config.toml
num_hidden_layers = 9
head_dim = 64
norm = "layernorm"
attn_scale = 0.125
init_std_qkv = 0.0271
learning_rate = 0.000714
lr_mult_o = 1.28
doc_mask = true
Below are experts of layer 4 (counted from 0) of a mixture-of-experts language model. Rows are named router (the router's row for the expert), up (a neuron's input weights, with its number) and show model dimensions 512-639. Each number is 500 + 40 x the weight over its row's rms, rounded and kept within 0 to 999. Numbers have three digits each.
After each expert's rows: a language model's description of what the expert responds to. This comes from a sample of Wikipedia text that the model never trained on.

# expert 23
router:479472460534594447468412501521531507470536475414610505511530434458518565541458523511475504424534554494494506581489447445560545475449494417521477525471532505539505532470559473472500413506526564456410479469489467523570515524510501498453483504512468527496517517451460457460561504471564540542493540516598462554528501545527415499419501527450521481538515555444530431517464540471453505491435
up0:520448627549546531513472489523463485470515506503555436478387458513548455510540495497496455536500526512482487476480458460531508471507495470496470507505574490532521456463467534420432485579508488499495494517549487400486422482469511487508477526488472417455468544469512473423566549523515444476459541526527443495515399518538496456511544482514504548546479467545535441484513532579564448522583
up1:483525486556506452505451529517572505527525526532468480502489512500536509439504493502465519505497511418504591497491454431426512479528496501440450490486442491498431530425433520488516507509539447510495512509489429502472513459438451512489535454424496526518536575489487505511484416588477527520497522544499499482480524475456494462484551485554463493524532533550525512490462554471546491539532
up2:593504477491480512584489508540445463507544522537545496495474474508519560490487513512510513539526504520476513505542436512470480569489494508492479431464483554492533548479474499417531477494473441458514492491501564529415426470479529491519570496561517420510427503507546526451507454510466452476453425505540426493493474515496466462543511430414523468451464451438437486485448485546532529510562
up3:499535453481525480430434514448489505589486487448513437476523500485498516458508477472477481481502525494579459526460508479466444596485553454524491398500489470570490406529421548532473501534478496519507493431497502550457561639458590470511522479473456453486479456513530485548458544440493524490551483441452499531491530466481470478504503533450515501492570482460487586471491510493450557537518
up4:494513514500512587522479546521494495512484540458479479512511479469528475457522539546494482515517471463499452506523510470553495473491447517512544517500476521500499449515438546466475476509464394532536450492545507522458455499505523513488553565517461477482454545501534470511522505475524492483451545450515492454506463526461514534476467512474514566546485587532490554528437510516523535446506
up5:481489488539454518488481535507428517491496578500539492540461479498463501481466495444506528440552524502491505506542506555496487535542548534538477434491487511506544436545488460556536511403394418515499468565468494511497449479435476476477554543462487434469509447519489525526455501470474448523548450530542480550470563539552462467560500438443483507494516579529461514471447522529492450545545
up6:469448500522506555494451541509442550595537550511502550523553416524460515489542550542533474477480471532500457535532558541581499506503527532495480487500516503471533491508477494502545493571469520498527468494518475526489442520533427506505560578521557553430551499509515508562466550515598516558534506542488556512554465476539491425534487442504472429497487506529469515490468502466499480466481
up7:426516556575497530517487515540545520494540519475502494543552460512395501459529473529453444427551514454501478592489464567528459496537494547496535490441441438490464475435485465466447525545465537513499464502527477412492517519444511456487494516497505500520464495523469451533471581453505384537568461499468522485501497491502463514488474395495462464490511552481524539497424490428504537525514
Description: East Asian name syllables

# expert 4
router:439457477550569424502495423434429478488524573487505549509512498428505555510531577488550518512458500484453458523519502533488478467511493546463523538522506502532529426505507467485459487511573469522415446542488572487553483474516515442535465498572562530479485473477540515527526505508488549477498461505552516482493560556557541606478448452512492468542499460535531450507481466489438476541477
up0:531447522570475449523574447570431549389543505537497494534507480512471536502497485483473509397519424520506435570513502538528432478451540545539491561486527523500518550481474524573462459404507517495496581493509504487561536525499558483524526492511534550532452441510475572559486480450453495472489446516540483528487468475485531493461511538491510479491535523460502568452496464492527449466444
up1:464535535466574522524504591549446504479452538503468423482494399456510503464538501544533513562480547544535561510598477457458439495530503489494524474584545444535480517543448591470541556539545528547499520520612521549528508631521515538550523534591487513592538455517595492513410511541497464467437504423528507448406490510485387525512474442431494398499521436454472583468561485534512536551485
up2:428545544548569499604422483458486493525487511473565432540512450471516519455558568538539473516525523486514578534527495486581529547552523520506553509522468525521547558577492526547518519392475490537533470474518463557509546505590502536438484483491518471501513424558463462542497497551513589457544373498531544468591492477496514472537525516535475552483478414391427524483486377549458473517411
up3:474535512496538502501442520459510507550499431466509463484504552521432494510523551442547470459550506471471550537553416520583463541529539505514499476489503489525497496528499523546423537489505489465530525557533503527491484553573452534469551498490456454536491466559521446469467517527504525509419503446521547410418430472462498465552554487511545454527588595470498517477429432475524550502519
up4:539555520506462477478437463448469527513423456466517450474543562495504550441588435552537437500534514540519528506555492538507473490474546451563496471492528424496473533503451547537431529394511488424490451475577536511496559589509442578569535526577444458527446450546522496510449520504540514483499431536590450553450493509428457451499527436492564482520459447502507529480502493507515453486560
up5:424475513522436500454477500453464485455504558483513456577499529488478505448473502453497458516507434512532588573564513554474404499554567462534537525482502522530520552590588524539420501511487487487492488574539576519536499486473572481505488527516493518493525453531553503557476471414531526412489475477536505481425524493555486478535473525489520447476492466517488532492488492522484531590484
up6:558518538463506540471504512534497563475401435503494498507488487536454487512542482487471467523603534566513490495585527498533446500504508408429508496532506509482447465534480581535454588489445505484511500488528515524467482569560496497550527652574389474517540514517541563451427464547538573484461513462610484444423452536499450527510534446469553523483482419454502454488442476524496558522479
up7:473527521573455619555557453455501481444431468569443457508527541534428629492501556500526455539450500437523570470576450518475476456483512521564537455509498496486476426456514499549470461576544464498489509539552418458538572468526545506510593522537515566616482494522478523464533451537579530491442529519498461510511461514530522508487545425472510489526474484467465541491561589482591538490552
Description: US politics and titles

# expert 7
router:509518481463493476442472504544453514503477473537489506539510396516439506526537511485469526576436503556419551490543532506578472517526565520465524493514514503525461525416542431504441524512483548531528530536502512543450431495533455488472477471482529470591538478524553546502445455506457510531446458453614496548503530423450428491518482495491518482522578470587541442556526463564516553485444
up0:521505516514533457493452431452591479483435514507465509484633520531404508440566406500514498543516526445469476548503531494564581534530543471461466442503478371523425547445427530471528531466487486445525509536628570485481521525491478467532580513509462463499459465540526522479471501496452481491436481458484444510440509539448563537493562449444484397432493520451475527537498501557536533530551
up1:539494538485512547531494561474439517437467468404503471506529444516525547505453459488514464510499558441509517505546553474566576498484541419418494553503549539477533477450484472485415509462455431557510467460586540536521522532465503497545473547570505518544522442548530403504438523520532457529483534505535454407541443495485490510497486479542518395492528542476495523484507536448488562462529
up2:481544539526522553472473468408418507492454497478480511500489506468481477469527551557610491498528450522465534530543517589568497479539525524468421512532513536571458522492484464546509540501462489521541475602584477526560434540493551460478542463504534472449507475516459494494488477513515564423508475553495447528513512558489541512503531495533459460432611488545499529490386456554465541527501
up3:479566505479503543462453599518457450485576525466488481547577500500509502445578583517476491491511501417471570532507485487560518452527529554477511444555547480539472461605472471535445513537449515454517550522524513556518456561464537515520540514537483536490492375521448522540448455491517521441464534452516584534502522468467512428472511434566497460477553520486458481521506428499461539510430
up4:554506507533504437494501393481477519543463592503412489469511501537445552534538526466519466500521520504571489424517488468526470505477564493473490510522481407509539472512473544492420526563525477531485480529497534468492437486558418472563519529538493488504475505544534469457479553471492474464490516518502462550449497460538454491544547394489472425545520496537542497483529490498526547455528
up5:498542476536526458514530508507451517555486483506506486518505515486471486518532473480543487513529533421531446489518458457496515543498447488401463499537548469475471443546485482500488590500466525498442463533587479452583479505550438510470559518467474473448481537508555530435487478542460503554518454452492503438457480469556577488493525506431511428494483540464504516507499534576560523540409
up6:534505475462513500541484477487518418457539490515478504493529486491487517565547457508504462513481454541474537464545509530508517502458518521459560462522478455403522509575519499480514504513570488490496466504551573497426479485567506617504531518507477482463491522594561507518433430498510445468465498539556517480476525432502478482504530495449556437460520501506505448501508499495573477477444
up7:459585536567474481485460535464407415497477482506574496529568476494375516525536471517531481480447483464463503479573492518516484554502501522479490549471525479521409497495518542532485490592490464494578522537549502491517492529473457536457521469433511475476491467518492478545489450513518544455488448476513477526512485486407532562497513483449487459516497449514538532501505491494515545571439
Description: Proper name continuations

# expert 13
router:598500580423507475458482497527485552514498455449521485516499492498498514414441472476523540560440541505493511541536471580548532410438449473528415496607538460487460505493476461558505524476503510481493468492510465462427486527538474577501439524535535476491514515454514481502517549457442508475528511557552501550551460499486541572473551485464489450520442445506584498454530481528487492458522
up0:546503482594438505486481452388436559524427456502523454469490491540427490523494432487547444511524485455578527481489490521482515489516576490540480476487511416529363473577497565523448492488452500526506471490494497483564511498470483540490579516535436484488472526584480458447472546537520464532508490526491498451488522524500562459571499532502572449528553522485484567473441489530563441531549
up1:492497541476500483563494504417411494504470471472518442489545458510496485504492522476576458507504470511498529516532528505557455509493565492488445465487518511505473494558441575459450546542467503528471493529579473480609465558485495519519579510588500483507466457537518447488478508581516475442478490481552530490489510468463536469488542468480498444483547531472492523482520441546563521503474
up2:516588465496515493522482504500465576486497431560467455493481471512458533551602514492501498510482472514447540478604486475528511537456539506397496488477494463534482494490497556492468517546488510527457520531564539543517553542488429479596550490561490440486462476510516453419485499517457520544506420440549534512468475472459561524500548493489561477439543509479519516520497498486508499576533
up3:486516479529429551449525515483500478509543442486536500516521523507478489476504472538459501460576446545524552468491457579541491508537497545524492485547496486465488532538518497478525575489520482493540525574460466459528518538516482501502545454479456478509514494534459512497485560555494519470463458497488485482404460449526601519590535488522488531497511453543464485480480466490470430496466
up4:556517479495561529520441471480538501509494479528499450495571484548505529470541454467513470549506478530486538474544516442559529478497610515492506491482509457492442491497404571577444527533488489539492484509541508536502517531527489473525577517511483467528512465516507454507469506596427520464481502497511576490475456470495536514491517478486596511560593565509498540522524448488551536469503
up5:517529567514492543493538499453504499474423502472476522504569586515438459472519486545528467484586477589535506549513446561492483446494522522404563535515487527541486496497550519485451508547486509419524479567522470472511523522492504472520528457531501541489508517520525567476482491536534521503454504461489495482486489525448567480508461476445574462535538530431461510525487515578514585552526
up6:489518511497470533522560543474493518507539530486540512459540494503445441450506465524545462495581506498461532511471522500515561463496495409479431421506478470477501482542425502545528559479499482419484419463552541482452528559486442461526501510465455476517471527498547469480448526476546481471443498535506476516555489491451528410521562494460472500539476465501502530517523461546496469452531
up7:474518498509461501470449538470451494444500542466470456474515510473519508491601533497563476550556462542475523493562469496542421488515565512542466465464513406532453429491518536528464505485536476525470483574534547497517504554594450514546520489570524468509528456556539454470458498561462547458538446500533517472520538479451483497524545408435548471469558518502454557449443479540541517514504
Description: Mid-word letter chunks

# expert 20
router:506548455507487495527478485438492510464485519540394494473484545508561456546499510497572492570452417501529485570530584485550526514570498509431537514514480496484491481505481441504523575495515483522482505442541498512482493527481526485521469495472487555445460495435534553573503498503449473462490505489497456442560526491464511382476530476539490411551454500487492497537569494533508567500560
up0:538479496542514500644447531504464483473556502485473467477551475526491445427467513533500454516552490519554539440511534431540505479532556506544450430485512522477377516525481530471484538511510553572474442555513482475464510496544516491531526537485469462542478449521538481493518474503487436457481552486437506471445511531497526519594501474438513494427538549440488528446540504526496519500429
up1:592557473472484536495497471512484500500488500466442491541555586472525501512556466493513456417504449495496487527496467432495565497534496427436455445550469506520475543555465574419507481497539515528488533469531417564470482508618511559537525530524473564543457550560500528492437515516487498500523584487466533458403479507488553522512500484556461525401549519480564541527479513478537451513516
up2:504524488470498446463473505494517498518502521512561503506481589596498553515492467456498437477533452466513478525503510438492496582491539528468469454494533532537518490523501499581514500523497394509470512548559495548549549441516511534509570492555450528495504543540486516509481497534446549542482452500525571451448487503522522480445547483462561534489501528517459498449468484534536544480493
up3:513492502452458489456560534513464489480529483548572502475526448546406405492578468487532467526489510521525481521531493506561500512583545496510455510476533407447447492600471570525468479485502461488551510578508520485510536428532452479497559463494490380436598452569458449448458614530492535507509519435493495551509575479501520470543484519428541424513536520531528571519515479494507540535581
up4:536503520510569507463536479491482526463431510424496455423494598516473513473485557484540435520496462452491477566523464473524441556447523440515524454499562485511445463512367550492479478515463483476504462460551558490472487501566500465491584509566496511529427444529481476524482515500506468423482483515521443489466432508511545540567545418460511549450531485480446499565491543518588498534521
up5:501559594427514504518560474461460508507467525471510444508580573476532426505482465492468472506523574488541404501576537527489440473462481478487484572475482544489485512410490502525512515531470429490519496561504615476482480426524507510398491529573540485435514470500472388485524495587512464464529531509537529443436531468521490520534533444429488466544513542474505553537576499504485507559566
up6:551485462511470516480470484522489470588552527450505527557475553500506438455518558521505469456477466499524456528549469456507526484528494483508525425531489504551501461556513468436502455460533510487517545503459458538474515536517495541512484504469510475458476510491523510511528569434502481466432460441505474570459466451448492424562568471534504537433489526489469453605530502498500457501527
up7:544469495524507490489486539464465559446474535503548460424442543544478449476489493503563417522539488544455558510522469534493470495509544493543473546506513527538447503491513594573444428542596450507494482593609465499469507501490489526470591510534466425564465525547542433594500507558440486447549538475542543478486488510485539460546487434416508461467547440445486468529522413500554463471493
Description: Media and commerce words

# expert 9
router:487498446502503531552512543492499605479549503526494427512504505482520430425479487547475466435502470452495541478477558540507481492507567558475452522511498475512531491466518517522489489500504525491489525552492493441565450485466490499550495460443479517475470457520576536489517450489524499491480491526467556500500528517593495535541454551508504485534491456460520540450493491525468428504528
up0:538459517540456515518519517466480521604497483470494458506491612517478617469468412492537436488477489496566493513477495522510493488435554494496517473555564522550508458515456486492438460536481422502523532477560483507514513542471483478575587512485461486479482521586496479451509514457535426473467545485516458427443411510516557426547480484498518530560478482533444529495533547561599430471568
up1:605544460511518562570502415415467447504439502439561390438583544543448426512548464546536435492544534519511505526596457467517552537453526457450446449428524462495439500496394487561521509452497503477485459505563492494528480567507461512514491520530474451438483524573494464420431523534428452528502563470526524414532471534457589549535500472472459479465561492530595528485483510522490544509532
up2:520518498521458528517566501445497597478484451462531510521545447531546479427486584518480505479463563560481553565521462535451473542510571457519429522462506497484480474571478546484432529444473548437491528492451526491472468548550516468532486452459533508392558482506529483525476503573564498464445515509521432465484443486572530524582480430414549486508546561427537535506547483551479457506480
up3:500434516444519464511425477495483517561505551535498479476491516501485555489506417460537516487555524476487512511567483456539504488516537475564504489501533509515490564543542496497490500479466525506405554521517511522527570553551431517452458474492563467452477524494590448449517483444534492531474484563487495520460517485482508532468520498472485465393566537449462544532455535519532498504479
up4:516484528486494548568454546505578575516513539420503393497484496462477539495474501452506554446520489471473577504508481503496443475501510488478470528497485512550473507506489519511521500507427496507540530546479473471516444510485533503526539499512489444601498496500605443507516529473513540414464545478501437484436482490527479494469532502496480496437463417399485458435478467512460419464507
up5:470528541487500597444465525489496528502501406485444458481501485513453552501490391469513490501507596509568534450499435437455516464502498483476502549483470545560442487454509527523512502497569502519523453528565515471516526511478501489551531528558566509464507573470467509506500513621518519516457477510484471451530511460456541505504498450519519518522551509489494476501453554564506518514432
up6:487564537497505474506520562512561512577477437537487465501498484481393515538521414478548493470524470500520494450516554461487543505502510452477527521495436507477552527492529508529487567543462498497500501505523473465543584477496440491455511475498448520573486445545486530472487459643492581534502472448469466486475482556614491446488490540488499515540494531501509547485477468512515551499522
up7:490478499508560562516505511468448496474443450452508463454525476514521490557562498454519498586465630568425581542503470513482498470487555574496491561433505495542471568465487516501453596426549505498441523544532540452475464515549496512530466514492490509465467500486520543508535466527500485517439504475517512465494453509506449555530427485509504472487537525515556463477505488511501460533461
Description: Taxonomic Latin names

# expert 15
router:438480510559514464515432412513529419529514483471451526531539492432489452520520455488499502570533572497436498511470532538537564567485467545553496450499481540477497430467439488494571510404460556466561514518520497462507513520576454474494510452553560494530513546578490532499556444463516520468486396508505486493547454543465550438454424521605511468556504514522509449572514395458452496525515
up0:567478486532489537470544484465519500521534486499467450513537431480482558496526471521543533535542509401515486408534483479491524456470564505539544507472458456548501531470487510569455462491527541464470344490490491466491434459492511457486550492447530425489534455453454415509517470566522564521498434406549515493521503479563496517447479526485532480512545517529509585485513468486552483545517
up1:544496513493539514476480500480461509528485569503454486494541495518491533500521467535478484527517540556537517452574438479490474533468523473489523490493494454514456526509507586514431483512475486530451473475523463523507439481523491542475520599580491485504435519539525411435462504560495541511485495482517447469459404477472534554459542471449473455473549466465450554489456523511480535586517
up2:554502445448473503451531533468510514444478540422532479531539447524451425515445469394416492466513490457500507446486440457472526458478484462509502473460501521479504512471496472515583491524544534514484549417514471467458496524443477496467528480530533478471522466533464470413477527461508429555507524471438482461456522502527438431497517526398490573531505502456549507469484576479525520517534
up3:544482484537454545574507493494469512526490494488487427463472473490483494418465448534533460491516540452551471520461511450537560508491529463473468500503530473492466492472501492494486537384529521572568383458463510525526525483529498424535499462451506533415498499504476513504486498493531463480570455513505495448474416613493542463577574466458527440471502548482506527517472549494516483574392
up4:580501513451429504462538557422444535509528429482474439460509377536535535518509583476508514570541545470482560473538487491430442493529522496499502509489500534524464445505573550559532466517521514512550437514544480533529434509439478542448530535543469475481550465519641506529549472543491526474446510435530450522545545515506529519515562506500609434522592458548486548482526464488526501456517
up5:477458472423543471521454481528384556430509500437500518444505488496464514480469458445514483502537420490486554505537571461500493430535537449578506511580517567468461490552464504480471507449482516507465454486464522541481508525585525549534506568524559537485444486572507563506431580497520508497538522503503512492482517505483454480529474499468570589495550520458444556546458504529511523440478
up6:509491544501531493587528535457511553545456449496448465478557549535473544468530421499521482456449541562549493498498435457517516488433510504479421444516482513552505478498466512480411462561561541472525450441490507550518511512451519483540564538542471500518490463532463455427462584496492518483476529525441442459491481431480549509547507490504429492486526485471434514535543536509494483523555
up7:469522522544518487515411432492490527512514458451439486501530499496496473483480550501560528538502445500564525525500508436476489462523530509531502486520487506471493495490512517506500523520467480512540494524489534489516509562585508483514532506452477510498488557485461514553485493533474504492538484480418490481534526496493545460490505502501505561542445541514417518551475409507478527580491
Description: Nationality and place adjectives

# expert 5
router:524520529452457486501557550502528427496480518564521554505503563440381526525544431433536528476563510546519457458477504505520498488485495490538480453489430513491501529610477513480516568567519461474429552483467502532467584446577553502464473484483554479588508499476582493480426495551522474516496589526527480494448532433504557556518471548471448467481488479423528556517502544571491529483404
up0:511515540511531507534491525493499502467394518482559471450486512529477532475581448539494461495493471503503523506448522512544500433497536507505505449551526447460457505494509450504482586507475459489495473456517532540454491564496480501501546548518482486495501490529579513589440511530557478550557482494473454492459479490501452469525556502508468524525558535514496436558461520464528464551470
up1:548469525520480478532528520511540649522487498507508480528544516500513461498496479432469553509478481408490559512530452486562507518529497505526507561479452481525460442548532498556505478521551491533443545501451502554525477528519556448570488586509487407487539459501482532484456514597456521532489516514498436546469533456500521496530510452518519517499530513478483549456500522447468564555586
up2:499531506512449490545514500450556461509542479504494462468526481535427496494579500469557498463562523475492487543511508485503450596507531518477472450477469418501511462518461516498525500496553548493469540525475358479595428600474507490445520540474492470494510531509412501466478520469532576447388519528515509540553461462510507549470513479470580392441554483525452520527526518463506553490521
up3:528519566510450570417497457437465509484484396514548461450460560577484509494513448465559491528541527443540553474562494470493480570463609456495518548458542533499466471529455569548465404530436512455460465510515558476577566504519444469533575548540420484516458538513504505516519489541528485528508529548565445460492475476483480559481487469481593525505489523486490501527470511462497536485518
up4:452440481527495478496484483515519497502451566493528450492489604529552502460419571457547495457524522450535542469431506507467506485595466531521548523476406442474460530450460455537489497474518386470497423508524580509507463513443476494522512548418392473502440508505483428501525533474487497467449487515545521544508509515509457434570561490506507493504426401587542456514495499560529456527549
up5:503446485518474470479521479463513577505517555451534530480471455522508515483457588472481520509447508529536488525500427534566528486489487544447405526582536507511444527497464543525505467525547532460474497489482391442572501589527450478565489432496492472442528509469501522506569499594511556530470460491407487504508438538519513466484525461488460495537505481479506531494515485533558466540499
up6:456511538590532503517530472437494504493498514527519477509520471514503515506555539470489538476485527523557480523500485453544480453532513506558434508439462453493421531511508526543478554407510527557575561554502552512468545562468514502502464463572544500442572459508484463477470572513487518460461513504520484475466513474451524430542478492500522383541479503468495515369503523445501510397499
up7:472486489433553532493507556545489482485460457448499434464508466506507443464528477524511439539412488478418499513525522495503526522489478469490495475450581494501475480435495549466451464466492487576521504567487513524536549482493501551497536556533540473495557497563419492528480550525459511455504499503477454533488477488544509551551564540570516529531505528584478449579529528502488487446576
Description: Definitional opening phrases

# expert 21
router:420427596467463544554493557552519494510497459515502516576539540464421499562538555507522549456520467493514523495589504457470556494505536501556511437530502473461513522569542420597485557481483515490520479537595515496495496523525495511485473587471450504458471521514528466540491466497433541499539424574441454565484582478482494469480480538542451490539523491557535536433532419543458503575434
up0:536561517460534467505492552444486515504514516469493430440538482482500493492528489508468501486520579528432502468508492518520493515508543459461413459445580366532380504545441585535533501486476523482483511477583491465543550502487461499472492511506474451514476492562534558450466587498480510541511509443500575410472489484549538478522515438491525442449547473535470521403475493487588534557530
up1:538518502555535508425484440502460533464486537469516508526478471542465483465479519511530480526523562519454572497555457475550502544467552459459570492504496507473501440503499517521494552489448528525523456499574452468510518532456452536494526473502517462514446545473606478470480485485410555513421470443503521429528505500428538467469509445565515560497546548469500538496564484548507476512409
up2:488494507562495529498517511465506496457446497536484501486500565472513576479474497495494479545473488528491522478556523478534446468467534473406509499479549398449480481475497525516434563570501510438443474530544472465569551495451443506535515600467553583529488508537516503493537463562491501514519578392581490472390470530477567542487440502495535529478522479550578512503439445507509530459460
up3:548491555553515507439469430484491522517517545460493509472499482504500566514464493474500467450519540525501412428537500526551559477513515490499563556489460559508503474532513468562431545493483541527453536493446496525559520450457545508539492459469481557538491480550540506519539540417507460528520433508511577492452528539451530504560456462466486477445586445420545513486457582518523415467520
up4:473544501529612472458466491520487567521409483499522451452502487459558497560552498517498481544450566553535543474501439461485453509527566483402479567485484447526501516566495519521434553476470498395474477472470492505565572567544450541570526550529520433514554475489553504530551556500492503515461455485540398518493522473513453569509481490457548459514517460491510466512470435575517449554523
up5:531503460489480495597496487450507440536486530478542535507481543525561476470563528526473473482508478503615512611522513490521457492514470477553493485558512510576502497528457515482489526536444521550553485502479504518511567511447517436607538462428490560494512500499470500454524554482544435472562497497471416441443498515493604417566520465504483574476486539422484533473473524515497440488522
up6:566522475561445574452447518445495498542437482464467440449579474489522555528531468444516479582543484485527557527574445493472528519482529479442435450512520455544462547488400546539507485512492487535457514543518513515524543535543449481521551496508476528475487460505547523509449513486524462446461559466479525441495476520521586440538555451434502467513478586501435503491487455480497465500526
up7:485464592546504416560440521471534576501571481459471430482491446502533511515484432503509474537513436518450424498508448498489502564438528478513416537485485424571494515555532544442497443476474498545502480504500504539578548518519572491558495494519535466565567542499469415497544573464441511482495474501481449516495449512537525580544492446552508506491527487609487477479559497461519461378515
Description: Verb and noun stems

# expert 22
router:512462565545556429471488469484548465528469522528439516562515463459485545560538539463493519520450525531471408529462509549489468445486494548552419557524481511463422489496531436569492447496506395468513487478483444475514451472433534488475487534494549530482532511496467536495419450462507543486430550522529503549455510517549495491543455479475496414475471544521549460510477533528502459487560
up0:535544525503505535472521574425461522500470537440512468446490505516429515476547462431558467548465541478509520520507456486516505503478530485445517472468528502497476519498464531494438534515536501499345510560532481465520547520511530565419548458534525445439502433575532498473529459523507512505554538440542499514435471480459526478489496436450517458516545446496519534457460380471563528501489
up1:496558499460494515502495502478487519527503523516491545579519458512421526440542489453452575518505463588494446496507522533497468544539533487519537511574464516454462547596504502571498476538509517505529559473516541539471456502434573517563573483443553532507446473475492474488482517474486501439489441497575525521535496436423507534537523484424488473482474499467449536468512518588477553509509
up2:494473486468506511501544501503588506473487479412521480520512569437547450450555484500534456540439572490531479516479464470493474485566484492456520454495487504552594520503467524498483554537515496491392482501478540579466541522527558466545491571502404490513452562487536494527558518537554524516463568508497472414408462554545502476489474444451486628470520435476466487503468530603511524552519
up3:529551463510509510500510477481485473527424506503488495514599571554533510508445501501531476432502544505533522450538411491505486481412516569490459569504504562432511497543470588510532490533509423518505541555470500500518502514529474511502473491506469492510525515484463515532511492607456588507499508506575521498496482437455565433505532503517452598507429462474475497488506455505530506505504
up4:512522514532480489511474478425513512499459512512428441491502532558543484531535448542523490505529475508415525528529419480524456506520530468486529464489557521517436442550518559470458479433566548499451494515557484564542542521545522472553522535551493447475439468505501577460438508511492526490526471501454538453488516491433548480537488443438551548453511485487504530496507455490501478481508
up5:524502529559441507480475495374547558489497506467520458491484486484488456401459507510512506512536539494467578451583505502550485527489540452380500469473528541520511545507496574520471507479452476580482523485531486511515444505474516491533511510506454509532491456570549480453446498530494557534495444483510484471586476502507577494480553515503536533463481507486478532456466514534514513561539
up6:491488459508537540472432492464521536476513424458468520447560511477500578497507495492525504477505461467516509534475463459524441463534482400535527447525509488460444442521489482510453469504481558488544462533516493525531463539478492520519550544488417501476513464481506488509489487461525546466535525476519576478484500537491576443537537505489512489457496610551472562536412456506467586513514
up7:598520530526468490497438480415502536493476470502481396531517509506488488475597464499582507482510500547497551521589466462577563462532522509518473462496536432527495459553425459512477536464548492545523560565541527472500453600512556466498510569555459439489472522523526514422450509483520506459456518492526465555491433495438418427473588484471562443507508461487491526434452534533557511516504
Description: French and Romance names

# expert 19
router:516496526461551540565499487481536483497505559482461477431490492497553558519523490484557482510542512516480475434554496459485425488558554550501533535464522506520532485506448469555582551509487559464543427505519579556545543492539499501474471505505530471558526559515429463531452493576390533534546460482547535527524486520437480611538428468499499524469508488495569518451491507450477550465525
up0:477503557432501487546518509486517520561482467530537510487542456514448454611544519475521447496495511430441501469551392489497522449507458492548491421503552553422506438522504516469516561520494465501485517497482426479477471534583440501456538509543462463504521548528500485472449551577501474513481469492550509415466444490491552460426471470471499511506532487479508513550479515469546522431521
up1:530446526505435529500454485492531536496537509493369456513508550507482514431557428390579492460452510488515507534515524546557459523444542500516496463524510552508509439472468454547448502520527514448506535430513517458519489494451485477501532553476419459479510541532521455524463556497464501517531491428498397496449486540432497502510513504494531458511458483515447559484498558465546474451561
up2:540494524518537615476559506496428514521506445499473465471520516484515537501469581503512480487510478464495484516506483526464469481452502478440547470493498419511458458436405473550497519511422445450422457509542493584441472474434422621478487460484542506513452546492454382537478549535441467498447522425538440500440411461538521534437479430498459508468512488525536518517473492452541541528456
up3:490565466551437490431488510401506552461490434538448530476531380478508442550534540520531494565479501494517539489575549558493469466549559493498482519517470466500479460546528504538398473412546426527486444532549537473557418540442477460546507524476518414429548494535565537485496469494462493501474514501463504502547536536484536492549490509481559431525576444524493537455508476481547467470496
up4:496526516536578452556486505501421486512529573508469549539578515535491491451493555531498537554559501545478516505515479482503482524499502454497485553435543475496493437433470529486518491481540478524509440489542576532472579561521421492472520459525508469547513518538490430469459547522458490546507437448490520522545449466450544455498469493558531439463557512525463548464485454472508578507460
up5:517509519494482502512513495443511547520475485509496512449469468445523521486470512476532455548492562486522483526552482553508533540476593490519541468508549509548514515502547520559456476495501557513496523508541505569564481418479463545521572502521472502501524497501572514482442441507550505479436493537524504570491598484493451553469477530481553419533516493484461525455481448532513486543526
up6:534493513467455508575510506486446535546485459493527505484501523544505508459567540539552496526474424472518504424470459410509504489591523508498415495454529443474484451510543481476493522481477526484574502491520529496490497555489472527478476530491457404444442452531521517431474496454502446517439434564481426482452537548543483470473504485506458451465501457495548525476485530578467456539498
up7:518566496514551430585453457501545493457511561468564518494464519505526560456516523487530477469531471554494519417461540475585537535523510490500501493506528487533508488553464486539510491449438497437469426512451499582576492462609518485560529526486481405487489538489511434491524532472567574486439536497506497496486427434455543542466482506539454449482585544499499486447510483505507485531590
Description: Slavic and Eastern European names